python train.py --activation="swiglu" --router_score="softmax" --normalize_top_k=false --routed_scale=6.53 --router_z_loss=0.0001 --init_std_router=0.00611 --norm_eps=1e-06 --optimizer="adamw" --lr=0.00237 --grad_clip=1.0 --batch_tokens=65536 --seq_len=256 --steps=5983 --dataset="wikipedia_en"
Below are experts of layer 6 (counted from 0) of a mixture-of-experts language model. Rows are named router (the router's row for the expert), gate (a neuron's input weights, with its number), up (a neuron's input weights, with its number), down (a neuron's output weights, with its number) and show model dimensions 0-127. Each number is 500 + 40 x the weight over its row's rms, rounded and kept within 0 to 999. Numbers have three digits each.
Before each expert's rows: a language model's description of what the expert responds to; "mostly gets" lists some tokens that are sent to it at least half of the time. This comes from a sample of Wikipedia text that the model never trained on.

# expert 5
Description: Foreign name fragments. Mid-word pieces of uncommon personal and foreign names, plus heading equals signs after biography titles, such as O-ch-s, V-li-egen, Andr-on.
mostly gets: "ae", "ale", "ür", "ni", "ú", "Crist"
router:542519455507438552524524412500467542493541533550498478509462518472474512674489443461537483494513501485464446492491492500530447465468465488507485417529414510459521431501486467493516489477477425478503526504474435438503513468530532488540489497473465481513563468442449479453536509517478518582535483485510504454618560473528522503472420524547525549507459529538543535534448466507494463499445
gate1:487525550442488482491543510482548540539448513451454461460527597540551507508451462474591458504457511547518438440493544521587499552449458499454535466474549544523512449467502466502581476505468441529519527530496453512488421479486473505588500495496487450460465539512421478500536467532525544531554559415556578531512496496534477509543530528449454522479414454477525476532504504483488547535546
up1:446502548556531448494517460472470521472494543527573418470471515448495478475525485432457445450472547457472482416498476482500555484492549553496518470505495549530517490504403515581487476489455521488555528537493468492562470506487465516412464465577487503546464511506427532468537493548469577471485540603475427496526526461506497418478486519537604450486507454555507462517473483516477499482551
down1:502578515445487493474502470581459451518470568452531433522539553550513502550498487499525504529491472496524546564544498508438455519516453490471552444518500429474524498457524519478440394438468412471498505496529440553534464547450503465435495559500458476479494540479464492544535580503558461485495499456527473490466479518529466490518463481516461445461514575542485607560471539460444454452482
gate2:526530492490511484529478518550520602432508393527518496495490484491575513548455465467526561517528460371550566453475510571473530550490434496487549496404538518534456487443468533493517462478503487575447489487508499472510549486481519529446449570545503520456526554535511487492469518529457545547551479504479459526521545529499604504494476486455559517505502573508499473510465482440511468494568
up2:525550468522459541546411528472485458511489476510521452484529493457449568406541513496447474533475528504519479530452491492541497517513516548501525563491539460510475559535490483508499529607499573440450450501476558579543522493490541545578447471449477475438499519542516496564530450514604481436506442565474541547489505494456536473555522497509517507493549433450503449523543519516545539533431
down2:565491505507579537453451524467492484535504568484438509527555468509514469545458488498461467444494540465566510561444538476533460500493571522465536506454484462453531486456614532562546491417524494486500532510407562478548452537453507441492469515585432522497484531552516542512534599550511563557494523555514478432495500519481441495518477524507499479432491531502510499468422508520503462492489
gate3:591524557505421457537484486556529561468543457494498529550579488452535506497465472537506521509536532435472521478471532485511476548501489603557518509553522529395460494524438503441475536493491534554447508551565470549609483469527508561506554518561521497539505562511479431501438520472464563514509562483493498496509515471476516503497569487553541472509489457518503539566529540536539509514571
up3:431494454516525488516511420524507518508501517539487485541454555498508490522477541431582526535422504492505486512531553505527468510487441602562388420600412525522518472491506470526529498459572450516537509413516460535490501505530570494517515531496516556490527476453546519492495429457503537490528499461526432443452533561533530476489549467540528512545506494507404545455491488476494534476501
down3:541459487492583466579501486453489529521423503503516567430478459501485495456532527505470479419479449534569470511471479471500489488480498490502529529544478436593509490541517544464530559450514488502469470441429552647535523503460454456452463499434485477479543529485490515438503516533446504522541494501462548430492514520456475556497454531487517514483499439519480506510419567452423488530542
gate4:523449464507560518478503482481604526549524526520571473575545526479471447473515480454496503471565507548514523467518523576506514572509491456450526453510427469530468572495505522494594435408494447487494523474548487468530565501521435463453495483539537539579518556443512522515455424538537514527587491469514505502506440480503573508435542511502451492526512484532463532528509509593480474490495
up4:435507445479527440451484510495432536528541554394461551521527513519513547485504556471489514474467424450530546463519501455516439437492514482467512518512492499493502480497452531511467403568456503451472486548558517516540474555474518493502509559443396458552505549536473462474486520547510460465511543467507459526418457425515462434471444443596458446499521506503473480476466465437474481512510
down4:554549512504431498470485522514432537509480434509593520568554502446454508508507542497481466611475510525525561470456481499442496495544551491534552476537497526605426452515514476505508451557515434544496453509494518516542506565499441567522533424522493519497481602506448497509492488538537556471455489531465472539487516557471570493478407475519484444437488553451480503498492521515474511459521
gate5:547547529470418614500518568484448495517536512526552506550447505445498504459505533502443476433527531470577529489434463493561455480475521512544477478546493481504512490475490572449460500423529473536540485465483459557492516428453504513467499562522552541498434518571530542531497516576453467518479471553442492472486469471526472545496471465502505494528522516507444423506521448446480388497433
up5:520514515525420531619496478450541591471563431469486479540564477529499492531423506515530471535502454479440550588488539475508590507416466510524451548520480569515488443493511508476498472489516473538500482501562484454509518562546526482485505594470526432549569498514518527425453513463503523493478486470444542433511523475463556527519492529488483462514485465480499514396511490476445481508529
down5:502498503509502490461535444497429512507527431517558500495538522529484488528435517484531521499521455524399514501420526508568537510487455499497461458523486496514531480569478462533420582461493367450471483498462470497466555533505540515510513537494509573402427529538477516535517494462514515586543525477517381455480478505495545445521467516527546453480555540480586457511521510452480479511512

# expert 26
Description: Time and place prepositions. Prepositions in, on, at, during, into, along, especially before dates or places, as in "on 18 May 2013", "in 1970".
mostly gets: "On ", "In ", "along ", "During ", "during ", "At "
router:540507474516480559537511470550522526464506430594487500536449542498487514540606456498501431571509521465458517542421539515506462519486451495516536476578515528444415460436491451458538476486448528484447467478501466496583478510499455485499508501517530519460454494467430479508471512536485494559494493443525519459592539448475421516507446417541505509472520574440535520541508548494560484512452
gate1:447467514405466555506458496471496492488488497449495447519542503495478407465522554521457530518494506483403533521499548554524480487571522483473479475428423472435550533431419454493485413501548485475450469462448541499530430474500531484516552511485385464484483511525484571555435551522529478472547530584483480470527528439517473517506545473530465507506581510489541506499530494532505491467462
up1:549472481548539512473422489459518590493579486506521496513512461475426530486467466491540547509506520585560483558415530530438534483496449490525499506534508523546385484557570546509481515532452462521552477520475487489526522534500473527557497503526554461557525460500446474453446524596481500498451517468480517515585485543563551455493551502474489521549455511582531578491450483464511482531517
down1:535519553503487474471431486532470550447433479453482580513534481500493516497510432483473508489444502480480454468550547539513476459466480493539556502543551499472599518491531573510495586496488477486456473501513571511524484526480496490480495483449566516569564491486495574480464495486461544489426568521495452541422527533580497484491445516460613518480489470519464531510573500523470505445384
gate2:488472472512518586569435442467558483474546473501456483513509517448446504506462507564523528580485542528462471514408572492496515511548491497477537500545513555484458490488537465481509533453492495458553515520564493554570486467505523434485515525505460477505498553503422454529462548568470512547497492515521478463503365511480538499422508484562412551534518506552425490532453478451460505475436
up2:460494519492499567458513607518497434506543513501437501516494486574562586491516449491499438452519507444530438397512531422557474509491517540471446564583540513509545470526488502561587582578566452517471512496553498546529477451538452460499524508512527493482504427545491488531548499456520505554518520515487510495457506483495467520491511555490497542508510514499452411476451547494470563506473
down2:504491490537552549450527494516470480529535537438499492514490455448540447503538504499500518545459493520439526490439427503495548488489540520415517499414531510435457479459467440433517566537504508489493540442491414555549473477464525424508551530535500472424491523473401499514495481535487430552483483406439523480496495482495482506465489440627471508489513560515504500492445512587491458510496
gate3:563533413520506528493540456447490519379464461575481553517582470501518538501455542599534536412524504462518482525534541522496536543492539520543551488479453496500504508544481547518506497600458495467558510547539526472515531556524486511490477518452467519562513426550499474468472508541471530545453492455536540530493517519496498496542512472503515535550472536539453470512526532501479348529523
up3:526484531456518584486550535543431526478473462410528520559513491476567477470439510497476466537451465505479492515495503512556502400482527543513482510471494407549475515479521465491522507486500463545507564590452520448457524493535515497467535532513554508466539525450465464536496482495533530495428450538529547552498498473443558578455490574517482506498505362491508474535472506566444545438458
down3:536475530571540490519529531557500529480534498519479476485437478475483492494489528461514460479478530506474478445534481484496466560546488547473443450549549488532591486565535468504600519551488448458505499487465523591519509484531460530498461492450536428560533485529467488482428417499541499503458408541532542437501495437493555426456509517532446499514564493533516497563424500451414482547548
gate4:495482489543469578538476512511494526464418519450534559467565469501502515465467518452482497513510458507460445528456548560490533530453503530488579468536566569535495528474508515468513560486475513456503552505445480521479548535571471512506440472609510524548551469527494492504452449490480463540469496501582471540595575502509476497500465561561568502468431499527486472548500508466482565480610
up4:429452498516467529428456520381531416530516471497534488522516519517523433534541515542508499525487580572505489531522476484539532550552537502510420581497472449478484444558523467496502488475505464496453493509584538553583545474465496515553486567542477516499492456474506564539567556460521514480493488435483484464462504461477457466518575518475527508468522475470473535505491468533521395567450
down4:506568555485516493554472550447501425584531482538542474493489545470465477525530458447516517501590540529551465554531531509504529498536488532515513527485479503460505529477485517523543523478470480595500455518480477507467590455513532518504437444530483500515486499509485560548500438539557462430500466473475496529476521471468436475591485551565481594548570449513469509496472548507425482572401
gate5:522484449483505505511540507438522526534459519540504513531449468483442504487570479505465474587528546466483510503490462469547477408478488546542446491584489518471481560457532545472498489484448518503463519527457533497524477578535468529431518522482505527528502533450497414538492493474496487474496543490559467526498560573579487543486458521487597565505439528484517522547507509422407620543549
up5:455473443500518539555567508540519508521433461487447540490444531472472464546534528489534441476481511445485417486551461464497536530588529510512414503529548441502494541531478507504428439496498528448477503513539464510543525510526507425475457535503479655482505567510420476512526493427477493483471566502524497463443521480496490481535440493532478516454448572434476508509484548487482551531556
down5:472507460483504435478432477521541522525510514494491473462478477481496498551484415518486444491515509477495525428394493514604478445467479482583517514534437476551528521453511552521509554509574469508571563472486598449477473555549611569496460529462482534474539540533539511468464471462536536451492544537497526566494473531514548465460479496514591438502513524497481512434494529465518527515503

# expert 21
Description: Given first names. Personal first names, usually just before a surname in lists, tables and credits, such as John, David, Nicolas, Dave.
mostly gets: "David ", "Mark ", "John ", "Mike ", "Jim ", "James "
router:505517501451418509547508470546416507464516465500481515488452493497487557528561444482465424511470518494539531576478533559502465471438508471577510448535439510394463470484489444499503485490527468511456507506509481506557496512502468543528458472464469446471505466493473502450550510505504550547425475441541598555573580482454467561458452491462523494436532513457501516597495493550518512455442
gate0:435489485487527584500603479453531501569454542410503511494454518514559537472482472478484511478501472420459502538540508503443473526464438496499496510533426499402538482522459416445484544496545524477428515525516567480546520475474514464550504498492483489463512514454530431547482468603496499460445497512477580574497539497506553499497493430432509463512476464527512439541542545481464508447489
up0:461504509426483531534515477470450477549455531514511607450430527487538522500538452508516413460521569502470480553509597529477455476439505433589472503528493486446478501424456450499485501486517497494388532533459470477505540519483481452473519463515492528515522490444523449520502481537569541518458515481498540522529573503434425484427483420484476476530524494520494499507482496506536517395439
down0:462482521504486548526488538459487495536477478462538441520500510558444489336521518507447480506431436532456513528579514492556494500554544486565462496525457497456478504478516556578518484531488530478504503500569539568534452488452522527525486528436510446586504467482485516514545562492488504538465462486543518422483520517492473552589538570453492521410533485501442513491491443482485551518541
gate1:487557482499462499532523449503480476459444390476556466523480587434451540535504502540495395441464428501465535471518445500540541498446566432475485597452552475503462537558572541445476512499536488528478591483490501514512473517499509480496531497556486521461514534471560546546544466472520512532492520484526504536536538517469467461456492532499540510486485551473543469517514492492610577555477
up1:485505485466396496542534445456626513506449505493511527510410537466447570483494490476483499477546500481566569541495503527521547598456528522504474428471460538532511442486529477477446516518502456564463438524480542466535516535513476480530473449485503433540487472511524506456508551534530500524488493519502493545572510522434506503536538537451566536411538476535546524579439480480561515479448
down1:485523513486536504434477455501533457532516468567508453503484524507454453423513507584442494473479506492515520516537511443572458519442498534512442496500545539554518437418449516509489525571505494542489471553561525594540507497522436453521412537534479578508479473499467479532563569464455540491534476493568487526481459446486452522472537495470464431506452445425545510447464504515442471551455
gate2:499606453465490529466554508514496432476509472472497443474548477481493576496472458494508469553594554447526511496480508498585462505493550489495464445461482476507505402547524525531479570601501448524490489457547553516499516469480559504532489512510555501555448528584487505551547444530510516547511538556500498564464519549488494446477585442452480539492544415536507492441504448532515490517518
up2:468533484475473450475512555472417519533519508537494467473434494482504517538477533541494483585545526471481529502558430379507570425588535467584494475505582556468517522515511479544502511465558496490575433474504522506424474481473522452512459478600443499437520508482516493419537473528523504490528489474555531458538441515563531493543514484517509512521417516493455467481548524548487488503490
down2:502430477526505497552424495528461581518480490434529487492424534473475503431509546467465505540512497506522457510428473551479494525436499478591453532541525506527449513543480571466507499593460524503567545555480542489572473493481510555515482503529528488448548534463503537521488506478522501484464465595487523496457495477500553488547479526499548401458578521557463534478540495556569501603526
gate3:428471459496461491529478420489501530557473450499482535479525506433468508463510513441525464463578479595485517488547445550521471491492497511446494563532537520503503582491546445551439460440440476490506499523518481518507496455464544541494499443508484388528492538444473450544526543533528561553488386483548499506537521481466424530524424497479498485435460507492539498521494512588493547552470
up3:421526441507496476533524391458545543527424501476449522404413553524483506451524474480501389462505436496460546477512479596516515534519519488485463570464485504478498584458596472523504441488467451485490482534542420531477590469507547490477494467540491450463517574502499447503523526475457513494533462484494434497437492513487414491467476494492518446512486500497519509493490491522465514491512
down3:551449457488538582534496503487484502488494506519527533562437530536479545481483578526441457499499467493457470521568437440456525464513516493528511519430442496515519494514477536558491477495490496491480591541453547456450430481620527444522480527538521543471525457560522520516508458456521499512469558536428500459505403532510459561471484497517402544544465442503482533449473443421513509516498
gate4:533435491516471526474470488446512452441421498565470435456533536498531523484531562442492484518495517507516490485501508438498430452579471493521509526449450512473582508528507452572504499470469472531520546440496455526505524454497470486477477471461488458562509542365517519519507583572484480483461437555505449498451524378528510501562484552497529520479490559544456469511484503565445499533509
up4:517530521397471426531501483497430502469501459486501524422539463528531449498507390522580461514417465484490451458502452485503436496486456464518471529551484393431591491521568536500455506507521458517480484490545440536449512481480541497494461443508479554496450526491509494493450564567508494534480465500523556545432560502510543542531535512483490493443540522511423502486536546497545463455512
down4:480584480585495496468511520508510485501484459481490525462474473497484509519498475498484493496473452471490545524513466462537457522492496502490515448468529579476464450462445487430494575479579536493432529502513507544556479527561445497550616495378417537493481509593536501499479482491496509539504549470528566546563415494514553536519469461479451429496468432484513566453493454476528503565483

# expert 42
Description: Commas and concessives. Commas after words ending a clause or list item, especially before and, which, but, plus although, though, and But.
mostly gets: "\", ", ", ", ",\" ", "\"), ", "), ", "., "
router:558531509444465517465451514577462502497503463580497521500474544436492530499504458467442449542561552478471561550517581561514453478412477487482547471555466575494477472434465448560559466459470517538467515557476557464505511541541474529528454486532526497491461465424456496463480534476552542585462455451562494501498493472478479563520471514466537504508533528467553551496437533540573467522488
gate3:455468476533512487474449484486517518535484486500491510534575503554515483461484476440537549501484439454565405491517447547467514470489447496503535460507496582508566548507470440520510459510516510443476403491550517529467518516494561501468458560456532525469473523539516493436476522553528537420462581559541533533527465607420564528539585486507479500491564432544463476485544511497513528477533
up3:504496515463616459445512473477472516513440523481436472434534500500484525475507463498509539571540509497583458540534527543588478468466574479498539473507504527519511513548447478501430536543528536560528445444502504525469546487527531516519479495460508521545458496455425534437456442497606498449410511506508550534524495587502503459473512509471571508531487462562496488453602468511483475525529
down3:523460483597476552465522453597512544559548524574386474505534512528478505502490485472560519501485507527469496537566544488475467507533487507513494563556476394462467493474449480493514458519505527493489474481496477522506486494530478518483474495554470497503570439491495458470512504485467504575495462440522467436503481522513501616547559613533460502533538543466463561487437477530534534553568
gate4:503488526513568489470513452475445447493588537530566499489474460462500512508563465554478472441415411422517563522490447467542517530563481540488536539445482470539487381483491441473504505561514515562498546484490482483509521458547481475492530541473523458472549515504472485529540440519471567495488444489518559488511526496383531510468507493518503487386468518462486445456485473516517541561494
up4:497557525497455425470480459508476459550472541575488386548490534534552471471489565531476418466493514526508587549529529520548479458492493500501543515502465466566462516453446510459536566554459534479504517474533462499470562500512511533453537530542451494536508529480477577459532448449526519506469450510566486478475458431446500495531510551442557432550458532526429506494417461504500482567514
down4:516493454413502541467492423406532502465509483497548512518477563492479481542512516507546485432506448518466548466502536471514570545493474411531481471477469496551490474519506474540557481485523483492529490544464547424499449443463460468542521427499554475493539510515520483558493545443436502448549571495385531441470541503538427438491518488518448395489505514437528496507500531553476456521532
gate5:421506538514533484497431538509491454514490499507561547516558471449462519485478422441527586474569451460558501410512488551510479432526417533541427490479443513467513490538488492509514515478493474556471501542535568528518490489464545519501497524494559533554508474538532406480519563538484506468448539504549500474593490494529477500573517523419486513508477427522571510488495580522556464459465
up5:551519505458497551518537486488534589470530566503502468470460544466443528509480555516419486516577570560455520508454526457432524524475505407494546469501469482486526519469496509459514527542507521472544521455527439476448513516469448498487476500466481441476537565469460570463497439500492487571529470505432528502457589446468518535416501447480457476494496580511487484539451418506546549571537
down5:456522514445495431472509555468473456488527501478545461483421551528497451508468528478460503458543565489507483447482466601528498457462565557482508513514501483519538508486491466563504550461546493546507453474502596512463523507472515468461370472521454545509435551504547554519464483514476534473565474515492528455428529553557439483533508557486520513511435482531540504542543537439465470450409
gate6:477518511377462552519467546572490524519544536491518549494385473472502521475468498531521585500478568539537454505514548514498483411547492491478477472413570521510579505475528500500479495494477405541505506554477572510499466550553541445482502560546515480467517544508530523455478541455468513491555481472415460451519495500536513457529498461477466554500470411480550515528559461530528487502536
up6:467519501509502444482532503443515496512445446507490553489472564486444554508510462438464428532461478558464487599518509481468507567442552461508441534466431487476407455484526527443505555490555515548460468558486453505546553465492507524502529471500488536541461459497487494538470513484477507507531478561519546478501583510537509445396434526534623483459534574540515473549526513533488519536512
down6:441558564471502453534528468525549488485457480445518443531457518563541502542398515548556402466540481480563417505517461486548523500551480520494562541488488500494524624545548533548438491469508523505523456475475555519506583474535490464446477489515513491459556541464508526541521564469494529464463475504533473534495420488522437491558526472520534545520473491580492531488571489489451504478473
gate7:557512532429561524491546492473453445518481497503470443490559512457489553486532411494532443486527540533465528562511526521499501507400525464512538498454490534490472460467487489463522524533491520524414602575518509504460540504447511512465538515470495458571478504447466581528530472464582484584482480483488531517537503469412434540451487488521496468502446509505610470479496462513464491555428
up7:429494495542463515567506481518452456457457473504531560440448519473528475547492548498496539502417478519463435495498431482471526552475466504565416512458430514503499424568537514409505449422521480493452487526523462476527506500455525515500534594466510474450536480543497425505536522515425533495492465510478499490532491451462544506541458471414540530463514492493409486567474483449477497466425
down7:480478475530527463483484521506479481511508480442517576489538440475470497585470507533506481521420526506523487502449454422510584492537514482548455530520433545525468517506469568574464489454589483529561446556485501453507465490446538477449556466488500551481520547536538455526456505586491503452457486490567524551518489511509498447487442410496517555436484561410511435528535528443513465489459

# expert 55
Description: French names, word endings. Final word pieces, often in French place names like Hau-te-Garonne, Sain-te-Marie, Hauts-de-France, and English endings like n-one, twel-ve.
mostly gets: "later", "ise", "one", "oke", "ally", "ive"
router:514511519441441516466529545491503515452491470550509488484479464426475559629493518518526463514526462487486519438491500491530531504481478454593537456511432467442467539499539441529569482448507491540506484509529500509480510491479481557556468490470501478516564419502498478461474605521487523608500450518591461511526492439531489487465429488546513612516506526445562546506466461517519457493483
gate4:532497490437519528499499558439437486447494462533515499415454544416393503510532597463472505510546448505471480489521484437468548531482569509505535537500471425512460533396516480438568502520467494552429546479489512515492523463518475554559541452476491461525504521538532510498481509512538522547492448477470515496536520475507567477580502451566487487522485504487501486609575514481501553503438
up4:419553497541539597532554420547459478504475537507467512477458479554492560460501446519507516461504478516606451483529532518528467435426553502475524502511523483554484518448522449528414501500535468520533538517547531518485457464468475457437451603491491534491456455477507489554567502537549526439509494572515533509472531529431580428517504482493491502525481455501491517484524428531509478578492
down4:431512423490564496490559435533533521540556468413471516491515581544507456499511518502453502495513526437486490595572602484499471518472559542545512448473487577502481498527538474536525527489518454544519544553456473544483465547536450462495544409481491447533489479467498559452482481461496507547440492490495555483401432538502500478476514441502509486525501488522517473441521532492518575553553
gate5:491391441468420545440508548528549422513462473490463454470512478434505521532485521530472511493499505457480501516507497554494571507532540509524531551467456481483493459501547578443511442535474493544551450556518507486458470505464432563529444525497532536511522524531510508519475557406409440532474430511560465491536547472577481568516465423531537507465550451481544536506544507455538502498487
up5:508465492459550487495444526530475449474553437514466453506470483440432480492464485449452577509543530544470467542493549521480503542563520545444447595526490405505529490481549475422510557525478570498486488566488552453459475532491494446547453518495462409523521448507551519499431507487457521559579468519529495442479478508536482483535542505571516537476462575477549454518533541476519524548542
down5:500544535493451535516509481519526504573525524619532460509555481470460514512479470487531524529450522562524527453579523389417524510477531471426485540496517471497450513456553529580485489534573518542602412513567530461478490504504457546520470448490467499548491493509540491545470496525491538485506516592557468574502478521503535523508514558501442559517520440488484499489459476537500546529560
gate6:487568493426458480432480508507480514417534420349502510511573514437519490495523506510486491570495493469383538491521534520475508503584451467473495476451522456488530493448475566479549445522470481532454513527522503465558493516482455606571536453429480428486504501453455544503475542494489532548552479490513459477439459532542493518493477495474458535533492522498486487455473502452522532497498
up6:453541488503572522525502477511523491570436518494446483450474542493508447470534495429452540484592491475546466477491540579507487430499511503430533497497537542507504480473504475524527443528506504417571470501537523598471455539449548470523405491479519394561483478475588495554500592562499517472515536479529525499467447493461524486486481511487503485478498439523536433463491480436493448558514
down6:582490490585516543471519439466524513433523532516512532510495585539550480444489542573495508457484488547448448581535510517502522539486485543503425461532505574452578479503471481501443536496515437478501460505478494488526476458535511506475492447528490594483422578445469468481503473479509517505407523473462516539522557491466417469483528490560526488419480467532562535526490492481545526442571
gate7:500502546478466564475465518467490543493455509488483510554473460583503458517607493516471551540521544484472479400536583565515509519443444425541487460568473464460496541499506498635537481513559536477437495569462497503492449490448509458474498502520520422514537418456503484436497514488504524505541501498520495527564477458484528477449582512523456476523432499439485505465457496535514487541463
up7:495453522491510495486447537451492562408534547491455525472543496617511480510592527499518542551476475501483506527485469589519603538465473456547519455524464482460538510446530515580560534532494526579452555448561525521515432512479526494499528527458512483476516444489552482427493522531465518477488526448553513453553487457458534526523485485525428560511525456514512510450580533508572485501517
down7:512568528432541480553471490543484509517452508498431437487508473472494439542542486531552520506431467488445504465517554533493463570537496556471484515516532582530515538461467548506428417508514482569536527538427461517503511524506468523490527501564507440508466486481569528518472482498476491406527557479425511430505533577469505438533562442549546538571504496538490454439447444493511496461538
gate8:484466512410574402528569465525452415534510430588474535424495507491432518509545451540543548562539527481443482498499485489588457437500506479531491546535419529487474484522455483493519530512517483537461477474550478505552537464524513480527536475526541537440508491407491487506498524519572509545449534532464507483466519433433467505491475436509529476498515521546499493493549476469426430497457
up8:483436522457576458471502497460588520483462487553513368522420485506504519523480502558508467530513424467448485445441430500499543523489462508491463483479508565501517535499498494486504442491495515519477510536461558464498468455515494473526511620430451569460480467469495505561388519560468498489485524460488481544500420502501569492492482424492473529519495420507506548516557516468486449518486
down8:508442464564477572502573547478520484527491529451401485544513455560553460527476461541532464513455537531485455559453491497484530572522535475512478499522469531459479461475499508460520517538518548520500532502482504509558510471515547372510573448564543565457480440458495499476473489508479515464475493456442503532456527431483503473486519584498433501460471466419519509441434559502466438435516

# expert 46
Description: Short mid-word pieces. Short pieces inside English words, often after an initial letter, and unit abbreviations, such as b-ap-tism, sn-ail, km, kg.
mostly gets: "km", "kg", "ack", "pay", "kW", "ft"
router:511463482440494501453462460465515487422535430587488550456513509483461509638490432473473524480529556449438476452533549480517490473530532515534534426563466503501444484505525467521519453474540502541517455538497493525507519518535520511568408424513521504527559470500454497425521589561525537526504465480550482503546475454495480580513426427553513552511559500500496506524545485502498470498482
gate2:530532511538492522474499483445492446553517423555499432477467515476504475532530528419474523523496493477431514509552522460462485487561477521381476486508556535508487479568489548561495535476440468491531539462513461512503573473496467467598436504487568558499488462516505491468425519495538498497523507540508539494535555472465590512547533481502590426527499535465479476525566511414479445457430
up2:457500560483430476442514548506508450515477524461587471484442439481429526489506493531526527498569464494496488559535473465524471516449482472437513483443477557509574568497383425444503504499540435472459514476520494525476535527523530554455452508498553476468456543524468502455528530568523474517546525491478442502511510525507394496455545462487525479546537526558574519465501394478511518549505
down2:526479494518517502465523515553522490501569513466499531520439581476522513486529480450552489544474527523491494509523496485444537401425482464422544444455454512583514542495429489516424415484549473534519539539633509535485495529468515494468464487492498607544466542549449577524461525479514492456469517573494449494496564526499532595487491491459518520449455507536543514501532511494512467492474
gate3:611457474448428506462560606565505572452471476464541542516433485471539551530459492487476454548518450454540482445462555511490499513532489523451509556544503532476468422497442495520468539546545472522525447497503497472489469521560478500419588528568468475538471483506450499562466569514482540494525502559498538523473492490546525536494508547494545543476536460522463539544525469523463546568530
up3:513445508543558439507468472572481464520566540481500488510525492511526447551467479452558423476430505551499512530500518460515508506494495441460537518578515494548468473489497567503466556501456448514489455550499502560490409487573569507474559541474515566527510489517522456597547461464465576468406545456530529477482528564482527507475529472478577477440524520529468478510463579485504438497476
down3:519494516549494472485452524497561443519561524528486443477515539552549524500497525527596472494486490463533513535463441556504507491473519470469533559508507544546495492523471510490547414558498525516512454462489455489493540462428482464507558516431537453419529457530492483520463488435478522429419460525486526532533533509486528560539577504510446575509439467501482530530458555519401487627520
gate4:491437533453551483471463519505523488474413528552564527463529479476527468515508573374462590452536552573474493553449489534451515547552534464526585513490476516499470525495473456518464423503478521494489424543481484527497454461493433473458448507531564419502533438465482470451508486473479493506531488497456507513501494487522479519455475478475465577547440538570538496480488495560514428455538
up4:492492525489497445466528526561541526501470538566489574498480487501513475496432547490591466485548432540518530446469524504556452578476517506607500482473439477548496510510504559550457507418499487529551476505514493467436441434520439504467519520543498514508422465539508468459537513571520434489524513484555509541506450439476389451479488498398500499445420496472498493518545485530485490508469
down4:493500432517458503498455517521476516566488454486544515472525552429535453596495570549520450445579454471487475541469510547484455477511519547618498522467497474514442567463488466469516569511540480508486490466532478488498533544416518470455430569473542548478489455473499473502514499554444455501516495476566469538451518409543509556505525519551518482536444532573492412474526500540464498491471
gate5:472488428483543444514478498499524489466527472460538508445531468480541541495504458518486517448467479418465386494555478543462463430517538533490549422486493487461518566520532393520507464524540557533543527527488491546548525485501454529584524446472438461549498456451519545487480540501458556513462467403417541520525497388501494473456486512474478540479446504496495460516437486499548516516486
up5:464442548520556483456515556477533509495469562568508509492520526494400441378543459500557467446475488521495476529467532482491467545522509432638457491574515472504499543483548458442532486507474517538493503505527558476522535465500525498610487489461570515448441537489498488533481435458510466501515516535571493539526493438514523505487500502540500525464561455457513561521490422466494529461482
down5:542512537527469479489472506476457450513562504432511497588479509519475520514424548467467470535508448470537534531483556493586534420479505445555528529452531468585544439462471504552510451547467507481459491506464475476513463522543551452507491534537540508509471453488415534526555496547490484567513502510501516529517538497510456406517556531519530501469400545458509507491548485545429446393549
gate6:454533536467519440544532539480493516425554518544458524484500512516562519546530508532492472487589549436443462457399539497476566460515542536523465499452499535530499535494533503484438458521475452516569472476498497559458497510484543544511494489476462516573504500538536409435476561491514504452430508542529462509581481560418579538556482510455523530493576485524600497499496494510534510463525
up6:484539517522470527527495500538440508503468522445512488527533573543476480498493468549456513493499494482502497470540433453390539575514452451467519469471532476481615441507447575470496613514486515464483496462473482504514546486527457455487551521592460517513461488604454463543423476508612524494497460498500511546513469550516521481542516472500503461523450544501520517570532572535467468487494
down6:514521505516488486450511511471544434519531523540645515504470541502531540528510468419492518529480480529543557463510508469468510448481456502388528577533486512470524445513553447518504506477481531512495519487499569479499535500488493591540521502503553524530535516511494532455511522581558496493574475463486532526562568507477504507481518439501515445410493552475512610493431522472421450493557